config.toml
n_layer = 9
d_model = 256
n_experts = 128
experts_per_token = 4
d_expert = 128
d_shared_expert = 0
activation = "geglu"
moe_layers = [1, 2, 3, 4, 5, 6, 7, 8]
router_score = "softmax"
normalize_top_k = true
routed_scale = 1.0
balance_loss = 0.0172
balance_bias = false
init_std_router = 0.0231
lr_router = 0.00145
vocab_size = 4186
norm = "layernorm"
norm_eps = 1e-06
tie_embeddings = true
optimizer = "soap_variant"
lr = 0.00379
beta1 = 0.95
beta2 = 0.98
batch_tokens = [65536, 131072, 196608]
seq_len = 1024
train_tokens = 909400000
steps = 7351
dataset = "wikipedia_en"
Below are experts of layer 6 (counted from 0) of a mixture-of-experts language model. Rows are named gate (a neuron's input weights, with its number), up (a neuron's input weights, with its number) and show model dimensions 0-255. Each number is 200 + 40 x the weight over its row's rms, rounded and kept within 0 to 999.
Before each expert's rows: a language model's description of what the expert responds to. This comes from a sample of Wikipedia text that the model never trained on.

# expert 1
Description: Word pieces inside personal names, mainly first-name starts like Marc, Mart, Anton, and syllables such as ant, ab, ob, in sports and biography lists.
gate1,226,214,183,177,135,202,235,239,211,158,212,186,193,270,196,172,101,119,125,157,150,151,177,177,221,233,170,224,203,174,195,189,197,228,156,235,220,213,268,191,105,198,246,223,200,203,170,163,139,148,161,132,192,158,285,164,217,186,291,191,117,227,225,177,204,266,205,163,230,133,228,202,185,225,223,228,250,208,243,207,133,92,178,290,183,249,213,201,186,267,156,208,202,230,229,121,220,225,236,175,194,137,206,233,91,248,262,146,216,179,254,173,211,186,265,165,197,217,258,172,229,172,233,203,191,193,202,267,232,158,210,206,227,171,215,226,142,242,224,155,199,131,215,164,184,222,166,228,205,212,197,169,125,229,225,193,96,165,181,248,144,212,279,161,155,221,211,155,176,268,226,192,196,186,207,249,135,240,177,202,208,199,213,207,258,239,199,271,229,156,170,199,174,230,254,220,206,254,204,164,164,220,234,164,166,202,170,198,242,220,250,138,212,206,165,252,196,265,224,257,202,240,236,220,190,137,240,194,240,202,228,175,138,258,211,169,192,224,190,235,224,245,76,255,217,191,197,151,129,259,214,217,181,251,203,207
up1,218,186,189,195,149,195,210,219,228,170,184,235,173,222,205,183,118,143,197,165,188,189,205,129,254,237,203,212,233,217,232,220,179,284,175,239,223,176,310,245,154,211,250,233,169,214,172,172,178,170,152,198,176,120,215,167,157,203,299,191,149,204,229,132,191,234,253,148,242,178,250,230,202,208,240,232,222,218,244,177,165,183,144,278,192,249,167,213,179,262,173,167,245,215,177,167,203,248,209,190,212,112,200,230,116,217,226,210,222,206,237,187,213,190,255,172,215,201,239,165,241,171,208,196,185,211,168,216,244,151,191,129,241,262,148,222,141,289,185,224,147,150,235,182,122,239,203,174,195,193,147,154,175,219,196,211,97,175,170,281,228,228,211,140,239,197,246,219,174,265,240,141,143,188,162,179,77,221,236,202,210,137,193,210,264,219,172,240,255,126,130,146,265,237,267,217,216,246,154,184,186,232,265,129,213,237,179,212,228,213,292,185,236,223,202,209,151,235,195,202,198,172,216,273,219,181,240,200,267,259,175,155,147,216,196,159,187,227,183,230,219,239,76,212,231,191,160,197,138,214,199,188,210,245,162,183
gate2,193,182,181,183,169,188,140,269,185,101,227,232,229,174,210,222,205,246,168,248,167,194,284,131,232,208,224,153,179,198,185,271,195,204,162,245,159,204,271,250,228,219,227,275,229,204,225,171,167,228,209,286,205,247,238,133,173,232,171,105,246,242,237,186,186,137,144,210,182,248,190,230,164,144,138,259,218,162,236,132,164,189,203,205,225,229,243,230,223,176,189,188,201,253,161,155,215,246,105,231,157,249,173,212,298,113,217,184,195,181,214,249,176,209,131,248,189,196,222,235,199,162,198,198,205,279,204,186,202,232,251,235,233,336,204,203,211,283,164,203,211,139,187,120,107,210,249,203,163,194,221,177,229,128,214,194,127,203,166,180,251,199,136,186,226,190,212,163,171,220,289,213,263,163,223,161,199,266,251,259,163,219,215,92,174,225,249,171,162,168,124,173,239,205,242,238,218,221,173,142,228,237,215,222,226,127,206,245,218,227,208,244,158,195,192,197,130,165,240,197,244,251,169,223,145,227,184,205,248,209,172,200,171,239,230,229,177,171,156,191,204,217,198,203,198,161,218,183,235,243,179,175,230,226,190,132
up2,245,178,173,161,166,229,180,244,216,210,173,147,171,181,222,209,189,169,154,158,201,194,185,190,199,202,144,192,185,253,239,170,217,202,158,135,236,213,237,139,284,204,192,77,175,221,183,261,253,186,228,201,219,190,151,179,172,179,177,113,200,174,243,149,175,315,243,191,185,309,191,261,174,257,201,213,185,152,248,148,210,270,183,233,215,121,309,185,169,224,248,128,167,274,183,201,223,150,219,179,163,181,146,203,219,211,202,173,198,225,231,242,143,214,147,178,131,212,119,195,202,233,184,210,193,172,201,291,197,284,195,202,193,201,242,197,197,147,184,234,237,194,243,139,201,217,212,252,167,249,213,236,191,224,185,171,297,203,231,296,233,220,224,179,225,192,201,154,212,166,257,206,297,167,143,172,209,226,212,202,246,239,162,239,285,204,160,243,194,243,239,198,193,206,205,177,183,237,276,173,197,201,241,115,247,244,175,217,202,197,170,224,183,255,155,199,243,148,170,258,204,195,175,194,200,225,188,185,188,230,286,194,215,273,209,233,222,163,75,117,173,194,229,216,186,150,152,208,191,175,146,250,199,142,173,200
gate3,145,226,231,201,176,195,247,196,199,246,170,250,223,248,239,216,197,188,234,203,219,195,246,190,142,211,226,175,229,156,158,211,189,131,178,298,171,152,195,165,214,150,265,254,122,168,220,202,194,267,218,198,249,232,173,217,301,177,180,189,277,249,168,156,177,154,214,165,252,268,199,226,230,253,220,223,162,178,230,153,158,220,192,190,210,261,117,223,208,227,260,149,192,270,227,200,251,190,123,210,261,226,216,233,233,253,224,234,139,227,189,197,129,249,214,146,260,187,211,224,127,255,165,240,235,148,201,138,234,153,168,207,169,165,161,245,195,217,270,243,212,168,224,210,161,195,152,277,243,194,274,228,159,197,92,228,194,170,198,254,208,176,174,169,66,174,168,190,180,179,240,217,205,156,223,208,238,191,254,177,179,173,271,193,178,233,214,238,116,198,216,219,255,155,182,209,188,201,163,197,193,265,194,230,266,138,161,216,181,170,196,146,187,174,275,164,175,191,209,198,203,215,278,241,208,196,179,100,189,217,169,190,113,167,184,184,154,187,212,135,144,197,205,244,179,289,192,160,234,236,157,248,127,228,209,203
up3,198,232,203,213,178,239,169,173,235,198,160,254,155,256,262,203,184,178,240,189,194,222,282,201,231,186,259,144,187,246,231,141,242,139,172,249,229,156,202,185,232,133,236,218,117,181,248,246,99,191,212,167,261,278,202,165,175,234,191,224,202,251,171,205,246,229,161,245,198,239,217,212,196,188,192,145,203,231,267,157,117,249,207,164,204,213,224,201,136,171,213,122,106,176,244,185,303,217,188,172,193,176,233,258,181,193,186,220,84,167,184,176,187,249,264,202,193,200,206,155,276,209,219,211,205,102,186,157,158,234,208,181,231,225,196,186,209,216,196,135,242,203,223,247,129,185,215,200,197,186,240,193,238,191,207,220,200,205,192,145,170,163,160,184,178,204,238,169,170,215,248,234,242,196,272,263,294,210,224,194,204,205,202,212,186,179,104,178,190,192,253,158,180,144,188,184,217,246,170,201,197,195,242,261,166,180,199,226,215,220,226,133,146,278,201,139,203,175,220,210,220,304,229,204,186,152,195,144,106,234,133,269,207,213,179,126,122,167,227,134,135,278,135,213,215,255,187,259,236,161,221,250,168,170,205,191
gate4,219,211,197,122,157,126,161,216,214,193,208,203,173,233,193,206,216,201,193,213,167,159,196,281,216,293,187,209,232,254,178,277,163,220,232,242,144,153,186,200,163,115,169,223,264,251,262,133,221,230,246,216,169,156,218,242,109,175,203,253,175,190,234,137,222,159,182,163,168,223,188,252,163,256,137,140,201,219,227,216,207,206,213,202,198,233,195,220,224,250,217,124,204,186,223,208,186,178,173,211,155,200,265,238,167,177,237,183,230,119,267,206,248,212,135,214,186,271,243,159,76,191,287,132,221,197,164,181,104,146,124,244,248,149,206,177,253,209,204,221,194,164,196,233,239,135,223,265,249,146,155,178,230,193,173,236,159,254,213,187,217,195,147,150,198,237,232,191,183,249,218,248,257,193,183,214,181,183,230,202,152,201,211,199,144,178,209,180,178,170,159,215,141,209,176,142,219,196,188,198,210,158,257,190,169,192,187,247,204,231,279,234,243,174,187,238,249,144,129,256,180,306,180,184,263,123,267,220,152,229,207,301,180,183,216,215,185,165,252,225,227,169,198,251,245,171,212,166,166,213,214,164,184,175,260,284
up4,213,217,140,266,256,255,242,172,177,202,204,227,201,167,156,257,229,214,242,198,195,208,122,139,193,159,236,181,157,253,226,148,248,177,186,125,218,185,178,197,202,205,194,178,199,199,134,221,130,152,185,165,252,269,211,191,220,229,209,161,191,138,220,268,161,230,252,208,256,178,245,108,208,116,259,256,158,116,222,194,175,250,167,228,186,187,209,216,168,184,203,293,194,234,190,188,153,153,167,131,218,182,215,160,244,205,146,239,248,206,214,210,138,197,207,153,222,197,181,258,323,163,182,288,155,269,232,188,270,212,207,144,205,225,215,221,216,158,197,126,175,226,222,182,193,162,180,115,188,188,235,249,268,225,200,164,229,202,155,249,191,213,237,230,174,212,151,197,245,126,110,146,110,220,188,228,251,165,167,196,241,188,182,192,250,287,191,191,212,231,218,152,238,238,172,196,236,212,238,235,212,254,180,233,197,158,264,186,176,167,163,212,193,256,225,166,212,254,206,223,224,162,193,217,168,235,171,198,192,266,175,220,250,172,245,153,287,209,147,245,179,212,241,124,192,147,181,168,256,152,161,207,178,190,173,87
gate5,291,241,245,247,226,172,168,121,194,215,183,204,162,283,168,169,149,226,206,168,162,246,211,206,133,249,148,202,190,175,260,253,295,135,131,210,254,203,193,301,191,197,205,244,246,194,226,142,180,204,176,222,254,160,279,184,173,201,170,158,154,146,229,183,215,207,230,187,189,274,184,176,162,221,144,229,245,174,216,245,218,237,196,190,222,218,158,248,231,175,225,193,188,158,137,160,162,215,241,188,219,179,132,248,192,314,213,208,222,215,112,192,189,186,252,225,206,226,220,144,175,227,174,179,183,220,215,214,272,176,194,210,160,183,209,199,210,221,100,125,225,152,180,221,175,205,203,129,166,222,226,228,239,169,187,202,210,219,243,265,177,263,227,207,204,217,247,141,217,209,169,213,267,175,175,224,244,233,106,188,183,233,167,278,198,190,215,197,194,195,192,231,260,240,170,173,229,280,259,153,227,179,159,245,193,186,231,215,192,213,110,203,197,162,259,202,180,153,175,187,191,151,192,204,212,135,195,161,176,142,214,209,189,221,209,238,58,75,167,221,261,128,223,219,178,203,169,168,197,224,185,263,152,243,133,248
up5,301,263,234,124,182,204,190,158,216,204,213,287,201,245,163,165,184,252,202,188,203,254,246,151,188,150,214,239,237,164,212,232,196,233,217,176,174,271,125,280,193,206,232,198,204,255,161,127,130,228,118,209,266,134,256,227,188,224,158,233,149,157,180,245,158,193,204,141,224,183,192,175,235,208,162,203,187,177,154,257,180,178,158,240,196,109,211,219,176,210,260,263,231,146,94,240,191,192,235,201,196,163,179,261,209,263,197,245,207,155,131,215,157,203,263,188,255,209,179,175,256,269,236,219,155,204,210,251,221,195,218,179,117,256,248,206,212,197,161,164,231,162,172,178,156,192,167,141,191,218,201,235,187,189,152,215,152,205,186,240,178,198,223,155,174,236,140,225,140,189,205,224,185,234,230,229,219,181,164,203,292,183,139,214,181,182,236,208,217,213,233,214,178,275,234,236,233,243,249,242,128,149,198,196,244,120,206,110,170,197,159,115,242,236,252,238,196,204,145,158,195,138,191,226,157,164,219,126,197,137,163,171,213,235,174,228,144,181,155,181,231,220,172,166,168,186,178,158,205,266,165,284,264,126,203,179
gate6,217,230,185,213,162,247,223,243,175,173,197,206,239,250,248,64,183,170,237,236,213,210,221,243,182,184,236,86,176,290,184,222,223,152,298,167,209,253,177,220,198,163,251,158,259,181,234,237,188,213,233,166,170,210,159,146,229,204,217,275,200,229,208,135,230,158,216,192,149,96,196,152,156,210,228,184,195,259,151,153,200,276,208,186,236,160,185,158,239,216,127,296,165,226,192,141,193,169,232,225,185,218,166,302,183,153,159,195,144,181,143,158,225,200,168,177,198,228,197,302,191,226,232,230,151,215,188,156,207,138,113,225,138,133,249,200,243,249,269,260,298,196,195,192,223,217,210,289,192,240,155,153,152,196,204,123,244,231,174,226,194,149,160,231,227,288,209,180,213,188,215,250,149,185,173,246,230,195,271,204,124,213,197,218,223,145,200,240,180,181,217,230,186,190,173,214,202,164,195,205,234,241,173,206,223,194,236,115,197,231,243,254,182,203,217,170,168,174,224,276,203,165,198,200,191,198,194,167,242,192,214,203,265,163,198,222,199,217,163,239,218,115,158,232,174,215,236,166,186,181,229,176,196,217,135,272
up6,230,215,170,202,261,175,235,197,184,183,208,166,203,192,166,236,230,241,179,229,178,182,201,186,194,271,262,137,195,203,256,209,130,244,158,120,140,178,209,186,242,181,274,233,182,150,206,151,188,212,204,239,163,177,225,208,199,186,208,250,212,120,220,235,186,165,220,192,212,226,234,235,218,197,217,218,205,143,187,152,202,260,271,206,216,139,120,275,161,207,177,157,163,225,281,192,142,242,205,210,181,177,199,168,151,205,223,188,229,176,234,123,198,188,247,185,207,192,160,227,212,204,218,306,208,238,185,150,231,251,203,226,213,209,330,194,235,178,132,182,144,179,244,246,193,138,128,180,208,184,140,196,179,177,236,220,216,288,168,241,180,199,194,205,241,172,127,240,278,310,171,198,152,163,251,169,185,160,220,140,203,185,250,194,184,200,193,200,139,164,87,176,219,162,152,144,274,245,231,153,160,170,242,170,220,251,233,213,248,138,188,191,229,166,127,234,144,170,175,196,234,195,133,187,204,229,226,237,255,142,244,215,204,253,235,121,221,270,126,292,186,234,228,187,263,142,207,194,239,222,190,210,274,207,154,191
gate7,181,205,154,213,181,250,220,277,193,199,177,164,214,211,270,225,144,152,151,161,125,157,230,147,153,130,160,261,138,231,158,255,146,331,231,243,217,214,208,161,232,248,180,232,183,171,201,172,187,235,199,240,261,179,202,245,138,143,176,181,187,151,207,173,190,232,183,290,182,178,190,200,242,186,251,234,262,276,219,96,133,215,230,233,196,213,254,157,214,208,205,307,247,185,183,206,165,232,220,208,143,184,182,202,221,177,199,172,155,181,200,203,245,191,185,276,227,163,160,286,156,255,186,241,169,189,214,293,157,165,200,263,236,179,171,170,198,179,208,221,140,199,267,202,213,190,198,170,204,203,136,225,242,227,230,181,202,174,183,183,231,240,213,250,182,224,220,97,193,175,221,205,257,190,208,157,199,198,206,233,202,201,254,200,189,157,156,128,198,241,247,181,219,218,295,136,241,146,197,204,221,274,180,168,165,201,189,243,147,236,199,221,211,147,182,188,219,89,212,197,292,185,195,198,178,129,155,228,242,201,231,103,224,206,200,206,173,228,195,110,165,284,197,185,244,183,229,157,268,194,131,239,191,201,230,208
up7,204,163,233,140,217,178,51,210,252,219,256,252,153,216,163,191,223,241,182,275,207,231,188,241,150,259,248,216,175,247,240,155,190,235,228,169,184,199,131,167,215,208,172,249,174,165,215,194,275,196,211,165,221,151,231,183,290,152,219,199,152,226,163,181,221,226,290,230,193,243,158,183,289,150,160,207,233,221,252,240,201,207,237,163,156,128,238,211,217,128,229,147,184,193,237,191,226,211,137,248,281,209,150,229,182,180,200,192,149,246,269,199,167,211,251,212,218,186,207,225,201,204,204,222,209,215,198,153,152,211,140,204,175,153,240,211,194,177,239,189,156,176,96,196,189,202,245,191,207,301,250,291,179,173,181,195,200,219,142,121,147,146,261,214,226,181,236,200,194,179,165,182,177,215,169,259,222,205,219,277,178,253,141,180,251,203,180,165,207,171,223,224,202,237,234,155,201,195,184,166,151,160,149,219,187,166,146,194,197,128,190,244,283,156,224,181,185,243,204,172,188,212,201,172,212,247,285,187,153,199,169,307,168,225,213,223,120,210,167,287,190,283,206,155,283,187,230,191,172,176,278,178,270,177,184,196
gate8,235,197,165,199,209,251,204,135,166,266,163,216,158,208,177,240,191,240,189,139,189,137,165,146,277,197,178,273,234,225,159,235,203,339,224,208,216,191,290,186,210,279,178,238,159,214,198,187,163,188,175,239,246,117,222,172,197,201,223,241,174,164,221,184,172,198,159,127,170,207,138,171,191,113,216,225,220,234,187,183,156,175,244,237,194,151,193,211,325,295,280,168,200,178,189,220,134,226,238,175,192,254,131,215,293,225,186,251,161,185,157,199,243,214,205,198,215,177,175,257,138,171,174,217,202,218,226,213,251,224,179,205,197,140,228,241,144,234,159,269,220,197,245,207,142,240,175,133,146,244,145,212,210,252,199,116,160,222,113,171,213,268,218,197,169,206,190,181,171,225,217,237,231,175,233,182,159,232,206,253,227,209,122,174,221,242,233,187,234,234,217,219,268,183,158,108,246,166,199,166,181,201,170,223,181,196,196,201,178,233,207,231,213,164,181,208,206,135,227,225,243,148,146,205,199,184,178,144,244,122,209,125,268,178,181,166,246,156,185,217,219,243,150,270,189,195,217,175,223,243,202,224,214,88,230,248
up8,190,163,234,206,197,214,259,215,188,231,254,182,194,250,190,225,166,225,227,216,143,190,51,133,252,168,225,246,177,314,248,187,218,243,269,211,136,166,207,198,198,216,214,224,209,247,212,191,270,224,211,179,228,172,170,235,210,161,205,193,240,143,239,150,213,214,159,172,272,183,221,103,126,159,250,156,229,219,157,135,170,255,234,199,244,241,202,253,172,240,211,215,304,175,267,241,209,286,208,202,191,237,209,182,194,182,252,253,189,243,155,264,187,261,201,183,327,152,200,284,199,214,147,224,155,152,176,232,176,230,163,246,214,245,174,214,201,197,160,215,214,201,241,178,216,131,232,165,174,214,173,187,238,211,226,182,135,195,214,156,243,194,158,220,136,216,195,126,101,217,209,208,168,177,179,191,219,191,189,225,183,158,206,150,119,139,181,206,212,145,210,168,271,186,149,91,213,181,226,149,213,220,261,235,206,216,188,243,204,205,138,222,202,187,261,169,139,230,180,233,250,177,148,201,138,224,179,214,242,164,190,248,162,134,164,188,161,196,181,165,239,219,181,232,201,166,223,182,216,151,193,186,270,124,172,146
gate9,187,231,247,252,196,209,151,161,247,260,194,214,219,196,218,212,268,200,174,237,194,161,219,231,244,224,156,229,225,250,210,144,201,143,180,95,189,190,181,273,172,208,269,237,135,213,190,144,205,171,168,189,217,177,189,188,148,315,170,210,215,208,159,255,137,194,202,319,186,182,197,235,162,265,245,244,199,86,205,297,247,177,202,271,141,206,221,235,215,220,152,129,165,298,222,197,207,191,241,193,158,214,199,168,219,178,156,232,153,191,138,224,171,184,212,228,259,229,224,127,111,204,140,167,268,190,178,176,193,202,214,161,202,146,133,286,220,149,245,214,220,224,181,190,193,200,183,290,188,183,269,248,144,182,101,149,228,232,168,199,194,226,166,205,186,212,213,194,236,206,221,251,174,185,221,131,211,249,227,187,182,205,229,150,178,245,228,245,222,197,207,259,180,229,227,200,166,152,127,148,198,207,210,211,199,235,166,174,248,185,195,149,192,150,146,195,194,168,138,253,232,179,167,198,182,185,139,176,179,282,229,254,218,222,163,192,269,150,251,238,130,247,205,222,180,234,242,169,136,135,178,246,157,196,184,238
up9,160,192,244,210,180,164,191,152,195,188,220,212,269,239,226,213,225,203,111,217,165,320,204,198,143,228,233,243,215,222,224,173,193,165,253,254,124,170,204,186,197,195,182,226,208,177,215,178,201,157,122,172,142,209,195,208,219,206,168,206,149,151,213,153,232,178,219,192,296,250,308,217,213,168,295,195,202,191,190,176,169,196,218,242,247,214,230,247,203,210,214,217,188,220,187,191,218,222,222,128,208,183,173,128,192,132,216,198,79,169,199,135,251,195,220,178,115,264,145,146,187,183,235,138,206,273,186,225,221,148,127,217,249,189,210,244,200,156,216,205,125,222,209,250,223,236,230,204,238,253,235,231,234,180,169,223,207,283,188,173,210,172,224,259,204,254,155,205,146,247,279,44,184,242,203,171,170,182,214,242,253,167,206,211,162,171,216,229,116,201,183,168,160,145,195,210,181,202,215,253,206,274,148,223,237,235,177,141,276,219,229,262,160,137,249,152,224,204,155,136,186,220,159,212,194,202,261,119,191,213,251,286,180,177,157,264,171,254,195,227,162,181,186,225,210,215,168,172,208,162,184,163,229,189,199,226
gate10,334,327,327,240,309,157,85,132,191,111,171,195,224,179,153,240,233,206,245,145,252,228,189,151,176,195,175,204,182,193,195,103,228,217,203,173,179,177,99,160,201,202,266,193,204,203,170,250,255,234,223,195,196,230,188,166,147,189,252,181,179,214,164,234,214,162,201,168,258,229,169,216,223,179,228,227,265,183,203,186,201,203,236,186,236,216,188,212,139,164,166,155,180,184,170,227,185,196,234,103,197,214,245,180,212,201,166,165,228,190,251,209,251,223,165,208,220,183,148,220,208,188,162,225,189,259,214,181,197,185,231,156,244,186,231,222,235,225,168,207,204,141,209,191,180,154,246,229,166,199,266,185,208,215,221,183,253,228,212,238,250,208,204,184,229,148,239,264,189,231,177,211,215,217,201,187,211,174,217,200,267,185,211,208,187,181,228,225,235,294,187,254,240,187,262,153,249,282,232,165,141,184,195,230,185,255,252,175,210,160,204,250,220,204,150,228,134,274,203,217,242,201,210,196,221,225,234,209,211,198,187,213,174,226,178,234,197,215,202,229,180,179,221,7,181,163,154,93,191,239,234,188,152,244,243,168
up10,72,173,156,131,144,139,315,215,215,201,182,141,178,225,205,190,234,183,173,238,180,162,311,208,179,185,183,158,228,202,170,242,192,257,188,250,113,204,212,188,156,250,222,230,159,187,201,187,200,157,246,194,202,143,206,237,218,243,239,214,182,217,208,204,173,201,215,146,127,195,141,142,131,158,173,190,198,145,215,256,198,138,142,246,166,147,208,245,179,183,210,187,226,242,165,129,205,248,218,173,154,181,176,214,188,191,194,168,241,179,180,148,193,123,203,180,250,186,232,183,162,174,189,277,117,241,262,258,241,133,254,202,147,210,120,205,109,213,174,183,171,196,141,180,199,245,220,240,175,158,231,186,222,203,212,150,221,234,168,201,179,201,152,186,151,160,215,160,166,215,202,166,202,152,156,169,191,240,224,159,268,177,199,172,226,191,188,160,217,144,217,143,251,243,232,217,216,189,161,249,197,214,197,263,227,254,92,176,162,235,232,194,195,173,218,232,180,131,153,215,255,260,188,219,201,217,205,124,218,200,194,154,195,186,230,166,243,200,183,211,234,236,237,367,182,239,216,311,233,173,209,205,241,213,185,260
gate11,218,190,177,267,191,193,195,199,184,231,228,215,233,199,186,233,191,192,208,261,166,243,200,212,196,171,198,191,189,221,205,175,197,169,138,183,175,175,198,279,159,203,240,216,119,202,277,218,207,247,145,214,185,146,190,257,183,194,222,167,241,191,230,186,235,194,227,242,239,145,197,174,165,204,141,236,250,248,213,177,232,195,162,126,234,188,160,205,174,179,188,206,260,201,158,195,264,229,145,184,190,208,212,227,223,198,171,167,175,186,140,259,179,237,261,249,209,246,199,179,145,179,177,213,161,330,165,177,199,253,182,189,257,231,183,209,179,197,241,264,110,266,224,118,268,264,223,208,189,182,171,164,215,197,206,207,139,181,143,232,192,155,152,134,115,241,127,261,153,224,197,192,144,174,261,212,187,255,85,192,203,230,104,184,177,265,203,212,169,198,166,165,169,168,234,176,137,217,180,204,190,186,196,211,129,212,224,155,211,124,272,231,203,164,220,161,137,178,199,214,283,182,176,241,187,187,245,171,87,182,194,131,224,146,178,285,222,276,240,280,140,229,191,202,210,224,213,271,239,177,295,210,169,182,109,232
up11,157,236,209,156,243,139,211,211,185,109,201,136,187,157,198,162,205,185,172,111,255,269,201,160,160,208,139,161,158,195,188,225,196,259,193,184,221,241,236,160,162,229,184,123,174,265,225,74,188,220,156,221,260,196,166,132,194,214,283,199,220,206,198,212,192,209,215,190,195,244,284,209,242,222,214,155,170,205,179,207,143,160,225,326,198,256,235,205,211,176,244,200,221,201,201,200,157,132,188,165,177,178,208,186,183,223,173,214,151,166,215,183,225,225,203,197,245,165,193,209,201,191,151,188,247,215,178,226,180,234,158,208,225,193,219,225,262,214,219,171,248,152,273,188,143,173,169,114,184,157,189,242,169,233,277,281,223,267,191,247,198,223,198,185,309,186,191,213,255,203,155,154,297,139,240,151,227,210,204,226,151,116,266,229,196,123,249,170,139,204,193,154,213,220,137,165,234,276,216,198,189,302,231,167,212,159,146,205,210,261,183,200,196,194,184,176,313,204,179,219,207,228,208,238,218,191,209,233,238,139,159,225,199,135,203,257,266,179,198,147,255,175,224,200,231,176,239,112,222,188,214,207,251,186,213,133
gate12,190,184,212,246,159,178,160,274,272,143,199,155,192,215,228,129,167,246,201,291,226,142,223,126,277,243,166,161,220,120,241,187,168,201,193,203,171,237,232,249,209,274,252,215,189,206,199,205,227,224,217,208,275,189,236,187,129,188,181,165,226,166,145,214,182,219,217,173,196,144,137,176,157,183,200,131,270,198,203,177,210,258,200,181,147,220,225,179,190,239,188,164,196,181,183,173,130,229,207,233,204,185,230,206,225,182,197,195,150,270,153,212,171,199,215,163,191,172,204,264,197,342,204,209,186,238,220,202,248,173,244,224,219,195,218,193,91,166,183,178,171,201,209,183,211,173,156,268,172,177,142,198,195,219,236,193,143,218,219,177,182,168,184,119,130,233,217,188,244,198,253,230,275,246,149,201,202,196,149,213,177,180,289,202,183,126,268,125,206,267,161,162,211,149,255,124,186,145,193,253,175,246,138,231,219,188,189,148,224,186,203,235,249,243,245,246,178,106,182,102,186,188,184,164,288,153,167,171,206,207,154,213,234,160,285,219,166,159,235,247,220,222,174,229,198,170,228,307,241,180,206,164,201,196,203,279
up12,245,235,183,145,193,170,162,183,103,223,224,217,207,198,172,134,160,267,216,157,205,302,128,191,158,221,182,251,244,183,181,201,240,214,188,289,254,209,214,222,146,178,239,220,241,156,230,138,222,218,166,184,126,215,163,174,234,199,226,209,216,265,127,203,246,147,229,196,177,180,215,226,199,243,214,149,129,246,282,161,170,179,193,166,272,206,187,150,284,202,185,203,210,208,232,277,264,183,180,253,161,196,228,194,225,184,210,221,233,184,211,239,254,142,226,187,208,202,209,207,131,169,203,223,255,129,169,190,174,200,228,146,147,207,166,201,213,240,216,322,168,186,156,209,175,205,202,211,177,215,222,165,274,185,123,179,200,201,140,188,188,263,175,200,174,174,204,198,162,205,156,209,217,235,208,203,233,100,227,213,240,144,215,185,183,227,231,238,97,209,159,206,203,243,203,203,185,268,200,175,232,247,316,267,101,190,195,220,94,189,148,241,173,161,218,211,205,218,208,222,209,234,229,308,242,193,226,181,96,164,243,206,211,228,220,267,196,215,204,192,172,196,267,165,133,159,238,180,130,232,165,241,163,176,173,159
gate13,174,191,174,138,122,195,198,175,233,276,189,146,187,287,218,204,155,229,170,207,146,177,261,206,204,216,169,151,248,210,137,175,179,215,218,179,237,151,141,135,208,211,204,237,195,210,219,143,270,213,192,259,205,222,211,197,189,211,215,165,196,220,125,249,195,250,207,186,157,290,134,135,213,242,183,204,222,209,216,152,219,167,198,113,186,187,215,212,178,228,212,181,251,168,173,176,172,208,207,164,261,187,191,269,178,170,207,183,168,209,257,136,200,159,221,189,227,226,216,228,278,208,188,285,139,119,126,248,256,270,225,211,160,237,237,303,191,176,237,183,238,236,157,246,192,235,182,264,175,226,177,186,188,165,148,145,306,165,173,165,205,205,186,165,194,222,209,149,208,204,150,155,215,181,160,280,134,175,206,250,197,236,244,186,196,202,202,153,251,165,213,190,158,216,135,222,260,91,193,140,213,189,201,232,198,247,202,271,316,289,204,174,197,185,244,233,227,195,155,206,241,189,167,233,171,141,169,140,253,227,292,124,171,209,258,268,232,211,153,196,218,187,136,247,208,194,186,208,244,155,229,226,150,177,225,207
up13,222,240,175,165,163,158,198,159,141,252,198,171,238,225,194,246,158,258,187,202,161,161,292,232,207,193,157,175,195,229,173,251,205,151,238,154,191,135,211,198,203,255,199,212,179,190,194,178,224,201,210,168,161,217,235,245,213,204,179,211,153,222,212,263,223,204,192,142,250,247,171,86,229,219,99,156,219,168,185,182,184,178,153,116,202,182,150,175,235,163,217,159,254,180,193,236,157,160,177,159,278,177,207,270,170,121,215,205,193,200,201,173,175,176,245,167,194,192,188,264,219,217,231,227,154,199,143,159,255,292,160,247,175,306,230,278,171,210,199,166,231,224,159,196,262,186,208,201,198,229,155,192,182,181,168,223,245,235,157,130,177,199,248,163,219,241,245,144,205,218,113,142,214,203,201,252,154,213,217,183,231,224,247,175,188,215,199,192,235,155,153,193,145,146,62,255,270,191,226,185,230,155,245,245,200,203,174,234,314,219,175,181,222,215,216,268,218,176,208,213,163,266,193,219,157,129,196,186,260,188,272,166,167,258,280,264,176,148,187,201,166,235,123,219,272,165,224,179,253,216,166,207,154,205,166,274